Weights of a small mixture-of-experts language model, trained from scratch on English Wikipedia: vocabulary 4096, 2 picks a token.
Below are experts of layer 5 (counted from 0) of a mixture-of-experts language model. Rows are named router (the router's row for the expert), gate (a neuron's input weights, with its number), up (a neuron's input weights, with its number) and show model dimensions 0-127. Each number is 50 + 15 x the weight over its row's rms, rounded and kept within 0 to 99.
Before each expert's rows: a language model's description of what the expert responds to. This comes from a sample of Wikipedia text that the model never trained on.

# expert 25
What it handles: Copulas and adverbs. Auxiliaries and copulas like was, is, has, been after it, he or which, plus adverb endings such as wid-ely, mort-ally, and not.
router:60 73 68 67 54 80 47 50 56 37 55 46 45 59 72 37 42 62 59 16 71 57 69 66 26 67 62 49 41 45 39 62 03 16 66 37 39 58 24 45 70 46 39 57 56 66 59 47 54 34 64 48 46 41 27 39 56 32 56 58 50 41 55 37 22 58 64 40 35 61 59 50 48 44 25 41 59 41 55 50 28 58 35 28 62 50 75 32 28 45 60 49 19 32 83 56 73 32 51 40 41 47 65 36 49 27 52 40 75 63 60 71 43 40 61 32 37 49 68 52 58 23 52 57 30 55 30 51
gate0:66 83 79 58 60 63 26 46 32 50 53 59 54 55 21 24 66 28 70 45 63 27 58 34 29 56 26 46 51 09 39 34 65 24 63 19 56 31 37 57 48 47 39 51 37 79 40 37 55 38 60 48 50 48 35 52 69 51 56 51 64 61 25 44 55 71 61 27 37 46 54 38 56 71 59 32 41 67 52 59 56 51 75 43 45 44 42 43 49 74 46 46 63 47 49 48 56 38 61 23 59 57 43 74 68 39 64 53 62 13 31 48 75 45 65 72 63 65 68 42 47 41 27 54 24 50 39 32
up0:41 50 29 36 66 34 54 46 28 51 35 72 49 51 39 63 50 59 22 69 64 57 35 45 55 65 44 47 68 64 54 33 56 45 44 37 57 44 46 58 45 52 63 56 62 63 29 43 14 54 65 51 40 61 75 37 65 53 56 34 76 43 37 41 53 42 23 37 64 41 33 64 20 36 52 64 73 69 60 52 80 70 52 39 21 51 36 67 63 29 50 48 36 49 47 65 45 59 27 82 55 58 50 38 55 29 68 63 65 18 44 42 76 29 25 73 42 65 47 85 40 51 55 65 45 49 70 81
gate1:53 61 61 42 63 47 38 42 39 57 55 58 44 48 52 29 40 82 56 50 57 36 63 31 41 52 61 61 60 58 58 17 61 55 16 73 38 33 58 64 54 68 44 56 39 63 24 60 50 31 35 72 48 45 68 58 69 60 54 49 39 29 48 52 50 67 38 48 67 60 61 25 51 43 47 41 45 55 32 49 67 30 54 74 79 65 66 40 22 68 46 45 58 50 34 60 73 35 48 51 67 51 60 73 86 41 41 19 85 60 43 50 20 73 72 19 43 29 60 61 35 55 20 67 34 35 50 46
up1:22 43 39 19 69 48 43 56 47 46 67 45 52 38 18 55 62 39 41 54 24 30 35 55 62 44 66 56 43 56 60 35 64 87 84 41 64 28 50 76 10 37 86 30 79 49 41 36 61 38 33 45 31 37 62 39 54 45 41 38 37 45 52 61 40 63 41 47 65 39 66 59 28 49 51 47 79 86 30 29 45 47 33 68 32 66 71 57 59 54 55 35 44 55 48 37 32 43 48 56 62 54 50 58 44 63 87 33 41 69 37 45 30 39 56 52 59 32 38 57 60 48 56 62 44 53 32 47
gate2:54 51 38 43 84 60 41 53 67 31 29 53 45 15 74 32 33 41 54 54 61 71 52 50 39 57 70 29 30 67 31 61 62 28 54 39 50 36 38 47 51 73 16 45 38 48 50 41 74 28 73 65 29 52 37 49 40 60 35 45 47 41 74 40 56 34 49 52 28 51 35 66 66 48 54 69 51 54 49 40 45 71 09 57 39 46 20 59 50 56 41 65 41 55 49 69 69 61 51 68 38 58 55 62 37 54 60 77 77 62 37 63 35 19 49 36 55 14 59 53 30 55 69 47 41 29 52 29
up2:54 28 74 51 53 32 55 39 59 26 61 43 44 60 46 36 39 33 63 60 25 44 54 69 54 56 51 50 35 39 48 71 44 55 55 65 60 60 71 48 64 39 49 65 40 43 43 61 85 24 62 42 56 56 78 52 23 43 37 35 50 73 61 33 53 22 53 57 42 27 36 36 69 27 49 43 35 68 58 67 00 61 33 58 63 51 48 31 48 60 59 43 49 57 76 51 51 61 29 64 58 56 52 65 44 33 53 61 34 63 36 60 46 56 28 55 99 75 61 60 34 61 79 51 70 74 54 39
gate3:42 25 54 41 91 60 54 42 37 44 46 57 34 48 80 54 57 50 52 66 51 42 49 61 33 82 98 64 61 64 41 53 81 25 39 43 16 44 41 51 46 41 41 43 41 50 55 37 45 60 32 50 58 28 61 39 43 57 57 52 45 60 60 66 34 66 86 54 58 40 64 47 56 42 54 54 38 44 52 49 70 60 35 52 46 49 78 24 24 50 60 52 33 34 55 29 53 55 46 61 47 35 35 24 77 51 69 43 55 68 37 61 12 69 59 43 64 29 56 46 36 56 53 23 12 47 45 44
up3:56 42 45 69 53 42 50 60 60 55 58 71 41 52 47 37 35 66 62 62 56 45 23 32 48 45 37 41 64 63 58 39 51 55 49 63 44 51 54 65 65 57 54 70 63 62 47 70 70 27 74 45 87 25 60 63 37 38 21 84 53 88 59 63 52 49 72 63 46 40 36 24 85 65 73 59 54 30 29 44 73 36 25 51 57 73 43 39 47 52 42 42 43 58 46 55 59 41 53 86 22 55 37 33 48 55 65 75 50 67 32 52 42 42 39 39 26 42 67 50 55 50 39 40 84 49 61 78
gate4:41 48 65 53 56 19 44 41 49 55 61 31 54 83 46 67 46 55 43 55 47 69 71 76 47 57 47 28 57 33 65 58 64 57 85 42 47 46 25 57 46 50 50 43 55 85 52 70 34 29 60 45 50 99 64 53 78 84 52 79 45 18 78 23 64 28 51 56 69 53 43 55 57 40 25 58 64 33 34 52 46 46 54 31 59 48 47 29 52 68 44 41 51 43 47 41 56 66 55 47 31 55 70 35 67 47 45 45 55 57 68 38 70 78 63 34 59 38 66 56 34 59 62 59 53 43 68 51
up4:51 43 55 53 60 48 62 11 39 31 59 57 44 52 07 45 50 48 33 54 60 48 38 50 65 23 59 61 55 51 71 62 42 25 37 47 45 53 64 45 35 45 26 57 37 43 42 53 19 42 45 78 40 40 39 44 43 50 55 52 36 38 66 64 66 60 51 39 68 66 34 34 43 71 72 55 54 67 51 49 64 53 60 54 42 57 48 65 83 54 19 67 53 63 51 32 57 69 60 42 57 55 59 35 63 18 29 29 49 42 61 65 17 41 38 37 54 02 36 74 60 63 45 54 82 64 57 24
gate5:55 69 63 68 61 64 37 62 54 85 61 46 53 65 37 49 42 43 57 52 56 69 63 55 48 23 13 50 51 48 33 47 68 45 60 46 40 64 52 34 30 56 46 40 34 50 35 56 41 23 60 46 53 64 59 55 65 66 25 47 63 40 99 39 54 71 55 80 42 41 36 56 39 31 29 79 70 42 32 69 37 47 42 65 43 60 51 21 37 37 60 33 59 67 55 65 65 24 49 34 66 67 53 57 28 31 46 50 68 35 53 71 72 73 58 39 49 42 60 25 35 62 59 71 51 59 53 64
up5:74 58 42 54 46 52 65 48 62 45 39 46 72 75 70 60 46 51 54 25 60 64 38 60 56 58 58 29 39 12 50 82 50 24 34 65 61 41 51 65 54 48 56 46 54 39 38 52 30 36 62 65 40 39 66 59 42 37 52 69 32 76 67 50 74 56 77 43 69 44 55 73 53 32 68 52 51 83 41 95 55 48 67 55 59 41 67 37 61 45 43 36 63 60 56 44 35 10 42 52 42 65 57 58 39 64 80 57 24 29 50 31 77 54 42 50 53 50 30 41 28 61 68 47 21 49 36 59
gate6:51 61 50 51 57 63 64 50 50 84 31 40 37 48 51 56 31 51 61 19 67 43 38 66 39 40 48 61 37 38 59 34 62 70 75 48 37 68 29 49 34 34 56 64 23 30 35 62 18 48 88 54 38 66 50 69 59 46 49 56 65 30 55 28 78 48 33 58 37 48 40 69 51 73 51 54 40 45 42 34 47 60 29 63 53 19 54 38 39 43 50 62 44 46 85 74 51 48 51 40 54 66 72 37 58 47 43 62 69 38 32 46 59 51 67 35 43 50 49 81 70 10 30 49 49 81 71 55
up6:14 38 44 55 60 45 45 46 45 42 45 38 68 36 44 59 63 50 71 49 50 39 55 57 27 48 34 59 47 28 45 57 54 33 58 33 69 49 52 71 45 43 73 47 58 69 56 41 67 46 56 47 45 63 45 56 43 47 53 92 59 63 55 23 47 24 38 44 73 28 75 76 42 52 39 52 53 45 52 51 64 64 42 25 26 56 73 41 50 53 47 36 19 38 61 64 07 37 53 00 43 53 38 31 70 55 78 41 31 29 43 40 70 32 43 67 74 53 48 48 35 49 73 35 47 32 63 45
gate7:17 34 44 53 60 61 45 47 34 62 41 35 44 50 64 33 58 48 26 46 51 72 41 71 57 60 36 58 47 48 43 63 42 64 52 64 30 55 34 68 59 58 58 54 45 71 67 38 32 30 69 47 44 44 51 49 72 58 50 61 51 12 68 21 62 56 48 50 33 67 47 22 58 39 44 20 56 39 36 62 34 53 61 42 67 40 57 01 54 29 31 43 56 47 45 54 59 16 20 55 44 40 69 25 72 45 57 25 68 54 15 42 88 61 40 24 47 32 51 59 38 43 56 54 55 57 56 45
up7:54 47 42 66 61 37 84 43 29 49 47 51 49 60 57 27 22 51 68 28 57 40 57 67 47 65 62 47 55 61 80 67 40 33 19 45 63 53 63 65 41 47 34 54 26 84 53 63 66 69 66 47 40 53 37 19 43 28 21 36 49 65 57 59 42 38 66 94 50 37 48 63 61 47 62 50 66 65 47 39 41 47 45 57 43 61 17 56 50 54 26 67 41 66 50 32 34 69 58 65 59 58 71 50 35 60 61 46 62 25 27 53 36 24 41 58 28 36 19 36 62 29 49 56 40 55 56 40
gate8:26 60 76 72 51 46 60 61 54 57 57 27 69 76 70 57 65 87 23 43 57 57 56 50 30 43 53 49 53 23 12 59 21 73 59 17 63 40 61 31 48 51 60 44 42 52 44 54 43 63 49 50 52 59 61 38 34 47 39 57 55 51 67 35 64 66 50 33 61 73 31 53 50 65 59 29 50 40 43 49 28 55 57 49 65 33 74 24 51 75 69 40 33 44 79 51 65 54 39 58 74 43 50 38 61 47 46 26 40 38 66 58 42 40 66 67 62 40 44 07 61 41 42 54 73 58 40 75
up8:56 30 52 56 63 79 66 45 37 29 46 50 48 35 66 52 30 24 45 38 60 80 70 55 61 49 40 56 66 39 56 45 41 71 33 47 67 61 45 20 32 64 81 47 32 41 35 54 46 38 24 47 57 40 53 70 29 57 38 51 22 50 17 51 36 41 58 53 72 29 61 69 43 47 46 59 48 43 62 49 76 56 38 71 53 58 37 57 44 73 74 76 49 51 21 61 44 18 53 61 47 86 54 44 66 49 54 69 47 41 60 63 29 36 57 56 68 20 19 65 44 61 62 46 42 52 38 26
gate9:52 46 48 39 29 62 36 41 58 45 29 25 56 71 45 93 40 30 54 44 37 37 73 52 74 62 60 55 52 45 51 27 23 59 51 33 52 58 49 34 41 48 78 23 20 51 48 39 51 40 42 46 56 59 35 40 43 45 45 72 63 40 36 39 53 63 34 69 61 40 40 75 18 52 64 68 49 45 40 48 29 41 48 50 74 62 58 77 59 40 55 86 49 54 90 39 65 54 42 30 82 41 45 38 53 50 32 64 67 58 38 44 43 45 47 37 39 36 69 69 96 46 31 42 51 40 45 46
up9:62 62 53 70 40 49 71 59 22 47 49 55 68 42 42 50 57 57 80 70 43 64 62 37 60 91 55 61 61 64 70 52 49 76 36 65 41 53 57 56 22 31 55 75 67 55 38 49 48 77 53 60 58 50 66 66 67 47 35 27 66 48 26 49 27 52 29 37 56 64 49 64 51 66 49 00 25 58 58 47 51 54 49 62 36 55 52 56 80 58 73 54 62 53 57 61 43 50 28 39 30 38 23 69 27 47 61 53 40 39 46 42 48 40 72 29 21 31 42 51 30 27 33 55 55 53 47 55
gate10:68 46 51 43 45 35 54 62 58 39 40 61 33 38 57 50 51 58 35 57 30 23 59 66 50 39 79 55 47 57 46 39 36 68 36 53 28 39 59 38 70 61 58 82 44 43 78 46 49 87 50 73 75 67 52 59 51 35 51 54 39 35 35 43 75 64 57 64 56 48 71 38 40 73 57 61 32 85 53 51 73 60 74 44 69 47 40 34 49 44 20 57 48 53 61 76 48 68 13 59 65 43 38 30 52 33 56 57 36 23 65 31 37 51 59 47 68 52 45 40 55 56 40 80 14 34 50 79
up10:62 74 71 83 61 68 42 49 47 50 39 63 45 44 49 51 49 30 70 38 67 36 27 14 61 41 31 75 34 58 54 43 70 44 28 33 30 68 33 58 60 65 52 27 41 38 68 34 67 58 46 61 33 34 54 46 34 50 55 59 45 55 52 62 40 55 55 48 60 40 57 80 36 33 44 61 47 54 43 58 16 66 41 58 46 53 33 80 58 54 57 47 66 39 63 44 23 72 85 63 45 48 32 65 51 79 40 36 20 70 74 52 65 28 48 58 43 42 58 35 23 54 55 31 68 43 34 26
gate11:38 59 53 62 55 72 48 62 37 38 69 46 58 53 41 62 56 48 62 55 68 55 49 23 49 54 42 13 27 60 41 71 40 49 34 54 55 85 56 22 58 42 36 29 53 70 61 43 76 48 62 26 44 46 38 44 47 60 43 48 50 29 58 77 27 34 44 37 59 66 53 48 66 16 22 27 27 44 29 45 39 57 35 56 35 51 51 48 33 41 48 50 49 51 60 41 64 34 82 36 60 62 74 52 25 53 36 62 55 78 55 49 25 49 26 67 21 67 47 69 85 45 36 50 66 27 61 46
up11:42 65 38 50 67 54 61 43 34 59 52 32 53 58 58 37 40 52 45 36 43 42 68 44 34 65 36 64 60 38 12 77 43 58 40 56 60 71 57 29 48 66 43 39 59 34 36 62 59 74 61 66 64 65 31 42 71 64 41 51 66 36 56 37 73 30 59 48 69 55 46 55 48 71 36 76 40 81 35 61 42 44 57 34 27 51 51 45 27 61 49 43 73 35 55 67 34 33 78 16 44 65 40 44 53 43 46 37 50 43 61 69 62 18 27 29 27 38 82 49 67 19 30 41 74 58 69 57
gate12:71 58 47 72 73 68 40 67 09 63 36 56 19 23 59 30 63 56 25 46 46 55 74 46 30 46 52 50 80 26 50 43 26 57 57 58 44 53 37 58 36 54 41 58 32 44 71 50 58 76 32 43 66 48 45 64 36 63 36 65 58 65 63 55 37 45 64 65 30 55 57 56 57 31 72 35 59 67 57 37 40 35 46 29 50 70 67 51 48 47 44 78 50 27 43 62 53 45 40 66 66 69 40 22 35 43 34 04 43 30 69 36 44 35 28 51 71 52 48 58 42 34 32 53 30 51 64 45
up12:73 73 47 59 53 64 31 34 58 48 44 34 47 52 35 53 52 37 64 70 60 64 19 54 60 58 89 15 49 54 59 60 35 62 44 60 53 43 52 28 69 39 68 52 70 65 68 81 22 54 15 56 74 29 72 74 57 60 52 64 45 57 57 55 59 53 45 42 52 37 55 56 57 46 21 53 67 45 70 27 61 29 36 54 43 53 42 54 46 45 76 57 54 57 67 33 60 25 57 55 60 55 36 51 37 28 69 53 66 62 40 64 28 42 69 34 22 30 40 49 65 44 74 39 68 31 49 79
gate13:33 78 43 72 57 75 62 24 39 53 60 51 42 64 39 43 89 34 31 46 60 73 66 69 55 73 45 43 56 43 23 64 40 40 47 41 52 47 57 20 60 56 40 58 64 69 59 35 75 68 52 14 45 36 42 35 38 50 65 62 63 72 62 54 62 42 56 66 62 24 36 59 30 80 52 33 51 58 48 57 47 75 42 51 64 23 52 53 48 31 78 58 51 49 71 45 59 54 51 54 56 37 80 47 28 42 78 50 70 55 50 55 61 20 46 45 54 25 61 29 27 47 42 64 41 57 30 63
up13:65 33 43 45 55 65 46 49 63 42 45 52 76 38 25 64 28 43 60 62 34 39 72 41 24 67 42 69 44 47 46 48 69 30 55 53 33 61 61 61 57 71 49 63 61 60 47 78 18 45 47 33 61 55 28 68 61 75 44 86 68 76 61 36 26 57 46 34 63 62 60 48 47 35 45 45 44 42 65 69 80 39 48 47 68 49 63 50 26 09 46 65 85 48 60 51 42 33 59 46 32 60 38 45 61 45 32 34 65 40 39 44 41 44 61 61 39 67 68 55 41 42 83 49 38 19 78 55
gate14:46 34 62 64 56 46 53 33 39 44 51 47 75 59 21 59 57 75 70 42 61 46 66 36 50 55 34 57 40 45 40 42 51 40 49 30 63 55 38 33 71 57 06 60 80 66 53 61 36 34 37 25 45 71 46 60 41 69 37 71 71 25 45 26 44 24 76 40 37 63 70 78 30 41 34 22 53 59 57 65 55 47 30 56 47 59 70 38 45 55 43 47 68 63 31 62 63 57 69 27 37 72 52 52 41 44 42 37 41 25 56 57 51 18 55 30 49 53 75 38 58 25 58 27 38 60 29 48
up14:29 49 39 48 72 40 55 49 69 37 65 57 52 62 45 41 34 43 38 42 34 78 40 34 55 31 42 18 43 24 18 73 51 49 42 36 09 56 43 73 54 63 49 53 36 51 47 35 32 51 34 58 69 56 54 71 59 27 55 67 44 34 51 43 73 39 61 56 82 44 71 51 62 49 77 56 46 63 45 46 31 22 52 39 35 32 28 62 31 67 59 41 48 59 64 51 52 12 63 34 25 30 27 52 36 90 51 49 49 71 36 47 33 54 31 62 56 55 30 37 44 64 49 45 32 47 57 53
gate15:40 43 33 54 85 67 64 52 61 61 48 51 48 66 31 45 41 55 68 58 56 61 57 41 11 25 07 16 66 49 31 58 39 48 39 55 57 64 59 51 79 38 53 52 47 51 29 33 57 68 54 27 56 51 59 67 62 61 55 70 68 39 46 67 54 41 56 42 64 60 42 66 38 56 54 34 71 58 39 35 50 22 68 57 57 60 71 44 48 50 50 41 87 60 21 55 44 29 57 40 39 40 44 30 65 47 36 33 68 52 66 74 36 41 46 38 54 58 26 14 60 67 48 58 64 13 54 59
up15:34 64 42 26 52 69 35 69 57 43 69 56 51 52 42 43 46 37 41 40 52 82 44 37 61 58 17 40 26 30 43 35 47 15 48 99 70 33 22 35 41 53 30 47 38 50 46 68 53 65 58 55 39 22 49 40 49 67 52 70 37 38 47 65 32 53 27 62 48 58 26 24 50 09 38 67 54 36 30 73 60 60 40 50 28 51 72 41 61 55 48 47 39 42 42 57 35 52 56 31 66 43 48 64 49 37 41 34 53 62 51 62 41 49 16 60 41 27 73 28 47 54 40 58 44 30 55 40
gate16:63 68 46 68 96 42 65 67 71 61 47 48 58 51 63 69 53 56 48 47 68 68 66 76 57 30 20 43 54 38 42 49 53 61 72 43 61 44 44 11 33 31 58 52 41 44 33 63 35 63 40 63 48 59 48 66 39 51 70 66 72 41 55 28 59 40 42 33 56 71 41 48 51 51 48 53 25 31 28 53 55 49 32 75 49 80 69 44 59 51 72 50 48 62 82 51 63 32 13 47 41 62 63 37 47 40 69 42 48 69 43 68 62 70 68 42 76 51 46 70 13 57 65 34 51 55 45 54
up16:38 72 30 45 51 41 34 72 59 37 62 62 21 48 56 34 50 48 34 44 46 54 38 36 32 46 44 52 38 49 46 45 57 45 61 77 58 63 44 54 59 57 58 49 34 14 58 34 79 44 47 39 25 68 57 50 47 62 48 26 63 34 53 58 61 28 39 71 39 34 52 52 39 73 30 50 72 77 13 63 53 44 45 55 50 59 57 27 42 50 76 42 32 72 59 47 60 39 34 33 60 40 61 54 64 70 79 46 48 52 54 40 34 33 54 89 25 78 32 69 57 18 55 60 32 65 18 55
gate17:44 90 45 53 60 57 38 54 65 49 43 35 32 73 59 56 28 35 57 39 42 56 46 49 59 64 67 48 47 60 39 63 56 19 37 66 45 22 45 71 54 61 27 36 42 43 62 41 57 57 31 46 59 54 26 34 42 56 62 53 54 53 64 51 33 59 65 76 50 48 77 66 55 46 42 36 61 60 33 42 25 65 25 31 83 79 66 46 46 47 32 49 38 70 49 42 40 08 55 43 24 36 52 41 45 55 65 39 71 60 33 31 23 65 74 73 39 52 47 58 63 36 39 49 21 42 26 22
up17:45 64 69 29 45 50 30 81 56 47 50 45 44 47 54 58 34 41 64 62 55 41 68 41 31 62 67 36 31 41 65 34 70 55 53 34 59 67 53 20 53 50 47 21 65 73 49 46 42 25 39 41 68 57 71 52 51 51 67 53 37 33 44 45 53 72 61 20 30 70 61 52 66 66 47 29 60 31 53 38 55 68 70 33 17 73 83 52 47 63 58 33 46 39 25 48 42 62 66 57 38 48 33 20 78 48 36 61 33 47 58 64 67 13 66 58 50 47 85 32 43 63 41 53 26 56 57 47
gate18:39 55 67 51 24 59 19 62 36 30 53 69 45 22 78 63 53 54 79 52 53 49 60 45 35 58 44 27 67 55 35 64 51 30 46 45 41 68 55 63 49 66 86 62 54 55 40 48 46 44 44 27 11 27 55 47 81 38 51 65 77 51 31 41 66 50 47 33 72 42 62 65 61 17 43 64 35 35 46 51 37 53 58 80 47 24 64 68 47 46 53 45 58 62 44 37 24 51 69 38 41 32 41 59 31 54 44 54 64 60 64 26 63 41 34 39 47 14 71 53 55 47 63 59 26 32 42 43
up18:62 36 63 53 38 37 61 26 35 58 24 43 42 52 56 39 54 46 59 56 62 32 49 48 56 30 42 43 47 82 69 82 50 60 65 29 68 68 31 74 45 53 75 63 64 42 39 63 46 39 34 55 47 57 56 31 80 53 32 34 54 89 26 44 48 50 41 51 42 42 42 50 30 43 37 40 51 75 46 51 39 29 71 66 75 22 70 58 43 48 68 59 33 61 57 43 45 54 61 57 58 47 60 74 33 68 41 33 57 33 63 72 71 52 43 65 96 50 36 42 38 71 82 53 33 37 37 37
gate19:54 59 41 48 60 68 35 59 52 21 58 32 61 66 31 48 52 76 57 58 52 42 70 78 67 52 28 34 77 59 59 17 27 74 55 69 10 35 33 73 45 44 49 76 37 48 60 58 33 49 39 86 36 42 59 51 67 38 63 42 72 57 58 50 56 82 42 59 38 37 56 64 39 59 52 61 65 48 21 45 20 40 46 63 56 34 51 53 23 25 52 73 57 25 45 50 71 48 57 60 48 55 53 58 48 50 49 53 80 49 45 46 76 50 56 47 50 21 64 55 65 41 50 68 51 27 69 54
up19:60 42 39 25 68 66 39 46 27 51 58 68 53 57 48 47 32 47 67 54 37 66 63 60 66 59 46 36 36 42 35 39 55 58 36 65 25 31 35 50 29 30 48 68 47 21 30 28 38 39 56 45 21 45 69 61 48 24 40 50 42 27 58 21 65 72 36 76 56 34 51 82 80 57 44 57 48 66 36 46 34 62 43 67 59 40 69 63 48 64 34 46 17 35 73 38 67 32 29 64 58 35 52 29 39 48 51 47 30 46 45 28 51 42 38 41 48 26 65 44 34 07 42 54 56 33 49 54
gate20:38 61 67 71 45 42 22 35 50 38 50 64 59 41 53 41 50 50 31 35 80 34 44 57 22 42 69 40 74 59 21 38 57 52 41 35 31 56 21 62 37 67 67 45 35 44 49 05 74 55 30 38 22 47 56 55 61 32 34 48 59 55 78 59 17 59 68 30 37 50 41 35 54 30 44 55 61 46 58 35 42 64 31 22 55 46 53 53 54 63 47 57 36 47 56 19 92 19 56 35 45 53 66 40 49 56 56 51 40 23 52 42 74 34 39 55 61 61 61 38 42 51 48 33 36 58 50 33
up20:19 53 21 68 51 54 56 45 70 80 55 45 65 46 59 41 60 44 58 30 64 63 49 51 75 54 74 52 30 33 35 76 63 65 61 28 46 42 63 48 44 70 42 43 54 70 47 57 50 77 48 38 34 31 42 39 46 26 35 50 44 63 48 64 22 65 78 46 67 68 45 14 60 53 33 25 57 24 56 43 46 57 58 79 23 60 44 71 44 44 66 70 57 62 73 53 13 38 55 36 36 46 48 47 37 59 39 34 63 34 39 46 07 58 54 43 59 60 55 59 41 73 31 53 55 56 61 56
gate21:61 69 57 60 62 51 57 41 65 62 74 60 47 47 71 58 42 88 75 58 47 56 48 61 43 39 62 69 49 56 63 24 71 43 47 46 66 53 48 57 53 57 39 58 40 47 38 51 87 35 70 25 47 55 45 53 76 69 33 47 21 30 73 60 42 47 31 58 54 44 63 49 64 50 46 67 64 39 48 37 50 61 74 40 66 78 42 24 51 33 26 52 18 16 51 44 55 35 18 58 43 47 46 60 42 41 57 38 80 57 50 54 65 54 66 50 31 57 37 58 66 04 26 47 45 44 61 22
up21:66 37 46 44 43 52 61 86 31 54 71 48 64 47 73 51 53 39 41 39 59 85 42 31 44 26 52 34 55 45 50 58 53 35 64 49 34 56 85 43 42 70 66 32 32 64 46 36 54 71 35 36 48 36 45 27 56 68 62 63 69 60 56 33 71 49 44 47 65 27 26 42 58 56 68 56 45 74 54 60 36 38 82 56 57 61 72 56 50 57 69 28 50 45 37 45 20 37 39 57 55 40 18 50 64 63 61 62 31 40 59 73 53 45 23 46 49 33 41 32 22 66 63 56 41 57 34 95
gate22:54 38 43 43 43 53 69 50 47 33 51 37 44 69 39 45 44 65 35 64 38 78 56 33 32 46 49 61 57 74 34 41 32 37 46 87 50 26 39 28 47 34 44 46 39 67 82 32 42 60 46 67 39 59 32 69 44 26 30 48 36 45 45 50 35 43 46 57 58 56 29 51 69 64 55 28 48 43 47 18 35 56 44 48 56 65 71 54 71 38 32 74 31 71 88 59 50 29 30 25 32 57 67 55 52 49 46 38 31 81 45 65 77 45 56 38 42 40 56 73 59 63 69 43 36 78 53 20
up22:49 55 34 34 46 34 36 44 42 42 65 56 42 71 38 43 77 53 54 59 50 62 81 28 59 46 43 66 60 68 51 48 68 36 49 53 12 63 60 39 58 43 24 38 74 60 43 25 29 41 67 27 86 47 52 78 28 60 39 42 49 39 61 74 74 53 69 39 43 62 67 58 38 52 43 53 42 62 51 72 34 39 48 44 41 56 35 74 31 59 85 66 33 30 44 34 49 20 61 26 64 65 49 37 21 30 47 59 23 53 52 18 44 36 39 35 48 39 48 51 68 52 39 62 58 51 44 31
gate23:84 45 52 65 41 67 49 34 45 49 56 49 56 41 68 68 55 27 48 39 31 48 34 65 59 50 50 55 62 32 65 47 36 70 48 47 48 56 38 79 59 61 65 58 50 54 40 37 44 43 60 69 55 37 62 31 44 38 51 63 45 29 40 35 62 76 63 37 19 55 22 07 52 45 51 45 60 48 54 23 48 70 65 48 82 70 55 43 79 47 49 40 47 64 53 62 30 42 58 58 91 33 68 44 69 69 73 41 45 51 34 38 47 37 66 61 46 19 51 61 41 25 57 48 25 87 32 36
up23:36 47 48 30 66 34 58 12 85 65 58 48 63 46 60 39 19 40 37 62 59 26 78 34 61 49 31 55 58 54 88 31 38 74 64 54 42 57 47 68 43 64 47 62 38 58 51 54 81 63 29 56 52 44 33 37 50 45 88 49 75 11 46 48 83 66 60 44 73 62 59 61 73 49 46 31 35 45 64 24 32 49 43 37 40 39 50 44 55 56 38 56 55 65 64 51 50 55 65 47 57 52 52 42 65 63 47 59 41 39 32 53 59 41 15 51 65 62 68 57 49 46 45 80 50 25 51 47
gate24:61 63 62 60 71 37 47 56 25 66 57 61 33 42 71 34 64 62 40 34 10 57 75 65 37 65 42 55 58 44 14 70 27 60 75 39 45 47 42 47 44 34 27 34 56 54 42 44 36 26 70 31 41 47 51 56 53 85 41 48 64 52 58 41 36 71 58 70 35 46 38 68 33 57 29 52 75 25 18 68 45 38 39 34 48 76 47 67 32 61 52 47 06 59 54 50 48 47 53 49 35 50 59 34 34 43 27 58 62 32 54 57 43 43 58 32 30 52 50 76 34 71 50 66 65 52 44 50
up24:21 69 46 43 63 39 60 78 64 76 62 46 33 46 38 35 40 63 63 64 26 57 44 63 37 57 72 59 44 66 27 54 46 30 37 60 66 45 60 43 62 44 17 54 49 56 54 51 07 30 71 58 63 61 57 60 39 52 49 51 64 52 89 43 33 78 56 70 52 34 52 32 70 58 57 65 77 53 42 62 51 42 52 54 56 46 22 15 43 35 50 60 53 55 44 44 51 23 48 65 24 17 42 47 30 46 66 56 52 59 24 54 34 41 61 57 42 54 55 82 50 50 27 70 35 59 61 69
gate25:71 44 52 53 56 48 59 75 49 46 56 44 60 60 51 61 39 59 45 36 44 54 26 36 49 63 33 54 26 54 44 60 40 61 57 30 63 72 43 46 73 60 52 30 63 46 83 50 75 55 64 62 42 53 52 48 43 83 33 36 66 54 65 69 46 88 52 58 37 35 69 48 65 55 53 80 39 61 24 43 46 57 20 27 83 90 24 35 41 40 58 54 40 42 52 42 72 05 50 53 70 44 34 19 39 64 50 53 51 55 30 35 67 53 39 54 52 70 52 40 52 47 38 35 56 80 61 58
up25:51 50 11 41 67 53 32 45 60 44 22 51 52 22 48 52 37 42 62 36 73 26 70 38 36 67 45 48 71 72 75 70 50 66 62 73 46 45 50 77 51 50 52 36 35 49 39 44 69 45 50 36 34 41 20 40 54 58 35 43 55 39 46 74 40 62 64 44 41 59 61 68 47 50 79 48 26 50 58 72 47 64 43 13 68 26 58 68 39 44 52 33 45 73 50 35 44 23 56 43 35 47 61 35 87 49 43 62 29 56 61 57 66 60 44 52 48 33 39 27 15 33 49 42 71 55 56 28
gate26:40 65 50 68 18 81 46 53 39 33 52 59 68 45 71 64 52 53 22 74 42 64 40 37 57 59 64 59 71 73 59 25 43 37 51 31 45 70 43 38 32 12 39 41 66 45 33 56 44 32 58 39 42 61 84 37 19 44 49 48 59 38 27 44 39 39 27 50 57 56 45 71 41 31 44 63 65 66 65 57 49 65 68 41 61 66 57 70 44 08 51 58 32 61 41 61 50 63 40 34 53 42 65 56 48 24 69 28 61 26 50 34 47 64 42 87 71 53 57 49 48 31 53 29 49 52 43 48
up26:57 51 37 45 40 54 40 66 35 55 36 47 85 33 63 91 69 63 41 42 45 77 60 68 50 25 38 60 46 64 37 50 35 45 55 40 56 78 79 58 12 40 47 59 69 21 53 35 52 30 80 44 31 58 67 52 49 72 28 42 60 27 40 49 60 55 30 34 48 38 44 51 49 39 48 34 73 53 58 61 55 85 40 34 53 79 26 85 38 43 49 39 29 60 41 80 50 39 58 36 67 55 38 55 37 33 46 39 50 67 44 46 47 60 35 52 68 42 45 61 65 38 57 43 72 59 40 64